config.toml
d_shared_expert = 0
positions = "rope"
rope_base = 10000.0
init_std_qkv = 0.0307
beta1 = 0.9
Below are experts of layer 6 (counted from 0) of a mixture-of-experts language model. Rows are named router (the router's row for the expert), down (a neuron's output weights, with its number) and show model dimensions 0-191. Each number is 500 + 40 x the weight over its row's rms, rounded and kept within 0 to 999. Numbers have three digits each.
After each expert's rows: a language model's description of what the expert responds to. This comes from a sample of Wikipedia text that the model never trained on.

# expert 8
router:536489499428452506544559514550506559489479556451510477545558542542445468542491477561527512446428520470473532483507444425517479503530489509539558487461523463503484473531542463458499507465440475512533538549568455490573534459480451481484468484577446472442518402460552496464481448518513513469502454577490482597509545507566520444456523448541492475583524417453528508503496541566490569472533475497500505559484522476541441545472467492523480541562540543504557565517487483496448562455554510543516440486523542463457434510433537523541529426514455556510487525490567448502484515438479515474
down0:523457436503468491510430540500471574419540516544557494454529513534467569490513508478508536474470420478501472527498461565471465477526551525442566523496539499518548517487534469455465568517431444498531428502484457528460512506498559574486478493510453480472476581552541449438498555509460556516515458456520483459514435513467575542537498460505498479473516489486388469465506497507442485517515510525481461465423514503521421437494496555517624442448559510553553491569547510521481457481461450455495509501617560479560470530535531537463521498552466499482492483507496570511465516485466450503
down1:564500504458527447477514512485547483540465478467584514544448542494542565456526475534531481529451475466540514501600489571477483430509444509508493491448472561478529539481526511517539522579541583470524496467481514461460540458471561548494487510559489391478505475490543527527489499477499459431413474588459531474466578696547438512498480507485447512448505493526520473453493458516503557517489515500514460489505470491477457449508552560545471482498485463536500479524505476477500547513446550520426457517456529496508515433528495533576462537538467555494521493513477530463458480515544536450
down2:470518468468523487471456505482495464542494547526451532525570495460549543444537521564557493482529507452520482512506415527420541483445474507411546542561540467439458486507564499518458551546502511441496519494557541513476567471496503490540507511565507431448488515534502534482542503410467499435507488526574476408570497524486486413443509469575479573498504497585563534476575510460540547547468569464455455491499450596500504482473566454484507463456487528590452544486526512484464469490491456476542449480428432526490490506481476497469524516479462559533429473519535519500522499513507544533
down3:466517459498491489443441557464493446522526525471487472513471463509542474533527543512538519445547420494551487490532488528536456504473555498462488553452534485502510524522540502574559462563529519482529498472532547480384450491532492529486521489566482392511509489471466524525517541479471531521510504464465541437522356632496553416490444511483472470477469493571504573460449493454442474526425488492485491514455517451552582509453434476488475553469508483475470467502446491558469508478551542502581533491481529540500495523500515431512471477522445536526485518513559510528544465596474458460
It responds to: Determiners before nouns. Articles, possessives and adjectives like the, a, new, various, modern right after prepositions, especially in technical or scientific prose.

# expert 48
router:522483540450500551562531473537536597482467581461588476545529518534433465530463470546509466473408520467486536481497441429523468466512516439510529482459531494511494465591530480462512514461453460568571525518582453462575539476464504470473484508537441502465497439432530521421420460511550497478545487501442494556497533568537517494439515456517500470572512473428554503492516546529482517436512458511509534519484524434544464528456492493526542534499505508489549531571462514453474567448507522564521468484520542460468474457440506528525554465501471522481506552442537475504477508406449511439
down0:426584440508465410487476472593472474457510515519450482488523486488461497491524505513465506522381513460480466494526487478480459424469532549548523535510640504451497524490526494489456467471521588514507502475473576493589550498524465470458491555511459488500454438473422510499573528534480506420458439508506537437441483436498533545538543419501526440513509443520486561441508532558478462485421478533480497526542457518425539444514470539474527500510502520554503448501463498501491437498499525531535557531441506554471509531465497486482516533568520458441526482488532570456500514475547478479
down1:595507532474447514566498523483507425531478501531504480521500540532516524500550427601500538566497504490499418460544495461512487477511500508476455490497488458535460474495460506485529548512445491476551598511521598509563462503483434525550525552516423495524585445413522549461531526486467494518489571558500476515500439535469548473557509489494553495585523505520527504421554513570506430448524422504423511483485500437489547462518437519489462510432479543481425481573435518534529561513534471557471547412489492480475462481502501480506537464490520559492561462511544509536537535535491476500
down2:513554514510491481501478499521469575458496448602477523501545487509492499481500508505472486522495495495476503470435496550497531521470564484454492424578559503522551466509581509489462528454553533538542471571503506589510479580508490580538505518498523493461522501572492532524543474480448483528497546441467541421506531410510519499477490508517513492474498516505509424504531556518455450453563467545461614489527507492519533450418597530474510506422492572391462539515493486439466438587503528509565536505456484453443504475520479568467432448546489486560505528482481455545508546496514456525
down3:520514488476426549489495527501527462507555476497470442477463503496504532544517478520549492506435476640531493538553526542529487527462514483516498519520565511537533492484579461500479541512474479482492461546503491516545572441519446506505425478519541370478421507473541493506488472553468511446421545490524579550450494479522490484519482464545403554549543456463436491539456461456542503552486457468515472435534497580499448534533529450464469489566484533498454542501458442450477505562579508523519481396454581499499493478539439493520501447558540519528546476533546481504557499498547516496
It responds to: Determiners before nouns. Articles and possessives such as the, a, The, its, their, preceding a noun phrase, especially after prepositions like of, in, to.

# expert 52
router:564490460430452481563528525515535515465486479457538442543508579582480488550474459533525462486444518478479570474555435477471444494505466511564528517484550516538491467498602465511537530495458527523534525542514444537509510463473460444479443508566478384458543451458482487473485485471541474476522527546459492569492510597483512506480561485528476474525509435434511468534467505565481516499531509493589445536518519440543462509496494457508520586524566526532533541500534473502475499471523501562566476520484585533496448507432595553476506439547477562469514519512497437487475528406531475518
down0:426453497519499532436484534523491539411531498539607496558493460564443559593498497536520548486483490454453447525469507551475462481568584514515417517527443507568513547495452502476479452508478487504492519471519414478490503457505542439472487436486493452524521487516450480481485504497456457471523472453516567444437494438492485597545421453468501429437451513483523556446515552426571510580534506498459517499460516527527469428523451516541486553570528496485519556482500568509477517499552486514471500483511504597497484421518503537504539479477557480478473466536471455461444517485507473493
down1:483459528544428495562460475484531452447448510502540477484536528510581464555547511537469529497486556469519554442522508447496494497562486392518537480484559587446481509548530495524522509573481499556533466470463490541514519527482577491515510538487535443475436435513511542561453517529523507487516559562470509418457474502528497634519499552527540556510530568508552488441486522475511546531497445513449414550516462516481527466540464508457464516469453424554514564566460538475474499460438512497477518575470561508512451539465494454513546538484478502450428479522545494495478502500423488560
down2:553450461509476480538458480494640538559500519519562556464428470561454488468545519514511469506467519467451492581550455464581522462463513460530568504517552503458447522531475492539523494524506477514433458448502457486462426523492466504530555470459537546496566437520460455540500551499459494532540491446541453450519528511520511542496507503511529489423481537536492500494523479547539508426526464463501447481475465499497480444526476508474481486521544537558491451520572510437512459451482503489473525533479522486516537511537505475452441640408458626478590501484448495505503485552463530505
down3:480513503507460495488536479532461537471529523488501579488564492474479538478513433470512456503471445521460540591546516466407509538515541500542457573491510481548473480554524505486494444507510497549513477512542483427539438576527565524446521496483499488517537487452379545478494505447483463499454423504489433481492493558484528512539489436503523498451546411536465492502465526473442506467462535480525502567528483441510476539442555474461498545524518486463479551431490545465502501537525535527443455511483535501571455607519523548443456478484515619537509494491431554565433497435520556553
It responds to: Technical word fragments. Mid-word pieces of chemical, biological and technical terms, e.g. phosph-or-ylation, Acet-yl, Puc-cin-ia, hexah-y-dro, plus abbreviation lists separated by semicolons.

# expert 2
router:564481489449484532505517511538529466478469538458542425539531580512473501571473477542502538466467510467518548453523463493521487473546481469557551484444574463509427508514554420446526538505377489565535525508504453479541524487500447492461439523538493400526543452481528553462462470501504440455534490522473459563480508588547491481459535472498468435507530447483522518536515519578510503464541467512535434534504539522527470496515479428507541528520521551521514521545473497492551587459496526546525464505564572472448463507402560544557536410522477537494453552477555502516490494457511560531
down0:441492544511545430464512520483491534534467472569491494473503385477532530483422487571519553489536473477448522501453464529452513477479536508460536543467548523495556513526481537552499482522515514456501568515599493497494449514553528489472528473493497497531476543496462444543520490534474486490560509553505517483485525503535453499552419508503553454469505504519485511421524479440585538459487546441467499527565455450489506582616458446445536546578530476455468497465492495471507535545526456513532539540460503518557534472525440540586535554427441564411528576509519522570507513458465484512
down1:503433505499570529462522488514484471491507475501421502483495427480542529486493544529522493515417574537418491507548520462478493518574543512551396516419532568472484459462529498536549504502542447486497478455536507525515493470457516503569504544520501535452465459499495475519530503521528480483428548479550481438509557636517476526462550503480471498514577502489493557486520489501563555528492511496521551492546540516467454511394523481540536504546489474523443459500503474465474502508468493459447503426508421516467429541541476453592496434563425391512414530515523546507487497447482503499
down2:473477589448474475565503482438482500520549470542470438442499529563480475530498491516416454510442428469555431458481442531447529458474523516539552514438463491479496456467505425558493460516551454558498535573516576495505495495521536507471454515485503542502492525435528463487513465488505512501556500478597483454541489464477527559440489506477382510506564450527418537526496483517464506444481464486481547487493506548454422548438488526544507457488552469514533503501433548531545503575525508527483454422501545431493543559498514484480611499523594498540499500522462518529455458473482492511
down3:462514438479580436593462486475495479446517503553467502487510508513549492579490501409517465502597450552439495505514509541549483474517553524476512449472458537522536504474524398523442456609471380538494489532484462533498535454564498556443496563531495502471515469470444537423537516482511497488449532490488552551496511473545486501452516448510540487503508543477500434488518513401458522518549511516532503491463505493531480523471447494546515551510529472487504436487511582551552458424464554512474548516538477491482514495543462551499538514513471390516418518465556458447486527553511522498
It responds to: Name-initial capital pieces. Opening capital letters or short pieces starting proper names in lists of people, songs and places, such as P(atsy), Ar(in), Sch, Kh.

# expert 5
router:564490543458487520512512500536538510486449548461540472553508511593505481581470487520542517440442517439463531509516498434532445451562472524555499495427559468561475480555531488484542465512445488507523579526508494430544526445491426457472467488555458456474595424446512502485493449521503540485542491518459507546481495559543519462499486453511483455549511419500558513530521540570522541479537485457528495550445535472495467538468416484513531549589528513525476591501445489515479567446536501569564486501542540456448493487462522561568566481530462530502524537526557456493513557465516514455
down0:440504535455534535473502496499487541499471550496507476514504471502485422498501498421553535438434497415515490386510532397497480515521553459515431558500461543515515514494429562434517501534532517549523495504523563458555507479491559508513510502477545562480497481499485477470466482497564536440536550538496479418500514568489445500536449466585522588469471540424472418494499556596516504500517561505397485521423404497553531492515508517519485535505507447473454491499461488487480529468528520489517488591531565524490476499516474474556503536456510585492482508528532508570526449463485449496
down1:527524554498552464496547527529490565506576504526475496438451479466534550536511514530491438511550425497582473484507502525567491521570505564506493447508516503499549521485565443548536501514603521477448524470487523517478427488460491475505520431505470449533514532533526528498532490490474510499484534445464492549499460446512415461470533532520460595482489411421515490433414512519497544535511449566507493506585419502531510528477557503470472459499462564458517413495507438513497481541530474424551486512446503550514467510450532457450455473504546604505448435555503540542531554522489478523
down2:521427524533499567459438498478453477495453442518494537386474460572516518471495503528490493502489545462492516506477487565466506484484384559497494533433475464510448460529504456519532471569423504519487501444533531495576551560538448527525487431511483555525541464477580489494533493516475467519498506458429438435482472405517504530480511525479528394512527471578559490531587502458530449523447521502534541502521476535435452471545530497534543544525512449487460525460497431512533458484579534508521490527570431530484494488514539503430532527538515475440533528539517535509430421504519527511
down3:498497519407562545577456547540466413514467473498476448502495498516551467604452451486467499541472499491494511524523492506495486467491481507533469544409507552529483482496509479505524494457508533479499513541436541496523424470547485539476468484510480450531513501587497517526507500456512464559573495469382391622534448550464550507506471490510462543490510508517446531494510554524472562480495468456512392520445424536448531510470488467497569464535489548579465482445500480457467532534529504528517558500519526484426567494460464516530469597528485528470470520512563502584504482504478485499
It responds to: Proper-name first pieces. Opening capitalized fragments of names and taxa split into pieces, such as Ar in Artemisia, Gr in Grady, Bur in Burger.

# expert 22
router:569482522424484516527509478520528504495470513476522454534536520528444485539481487569517493444449543432453538508552455453518463428508467500535550515470534460537447494532587493470494480522436508527579522511573448482519494482505476464454481520636471415471513456445543521479480466487516501523516513563474453553490531586565518507461515485490456461516543450412515495504488509543482518461493494494553461533475549450522457533492430470519531582548566523517539563522498494476487545420548482557545444500486591526461435476473502561518553449531431541485475543564525487496483512432508531441
down0:519537510525468504502471455475548583485429527515485515524549423465508512435475501552497414529492501493498509515468471491476462508538467527491439456541454530440507477475513527484513499454519460479533385505551529487520445430452518465529432536490532439545491561542476531483532504463515523447434476578540545561534470576530470528519462472438434440475519550446401468463517445480532429480472463437475496482557424529537529556533447491484483516490481498442508430487500523425538533526515476396550483532527520533459496499468514547496499474519469548422506471557410433473493515519455525468
down1:533526440508488485470530454512505466447533472530481475495482482447548534497477536511458505574449463535526496535459491545536509523476472459448561532599481497432525502453516458476507491425511546429443493437537502481476478462538556473497497481552487612467467504513499511467428576480514518511518512487530527617464475511520480446500559464446579529476522534490476508477521464506448517594470596547480495530533475501499465497528545519521461481429488530570503431543577516492503458536538563509488476496473432574591511502477465452458485442465537496532511503409417529480513436462462466557
down2:412553449436568499499517540505564470513502431520508479459577507526481494561503420506513478485577503457566438503494516482486495566436479532504572514563447467561483511523522463560507480497483507543479542501481446518496439567452533483491458500503514567523484499524477521527529493498491518545471497523412489438495446442460496471470439483444526565497501514631481467513452500429483480472489483447464504543463539465432485531480455487560503485570476537451437548503475491526439411574500556408532480540494488478535545503453477530545551456549427491508462478528458507486540541544554521511
down3:464507462428477495531507477413466512502491516524550554516447560511519627528550508475479497458554484494518505493533442458473505440459517530542466470486548481483458459446481444537527421544539474481520540550508498536447487546501522522539566499476495485483439490447573524513457519554550469481504529444449514480463506539500544564471582477474506552458571430492526546487527450437453501482441540501495566503535511497423575482488525482538577475574508476516439499554533531586479506525417485504523519498423506552461485500574493493509442500533465538532451469546482488533385523441505519483
It responds to: Capital-letter word starts. Single capital letters or short uppercase pieces beginning acronyms, codes and proper names, e.g. PET-CT, MRI, NIV, Fiescher, Ubaid.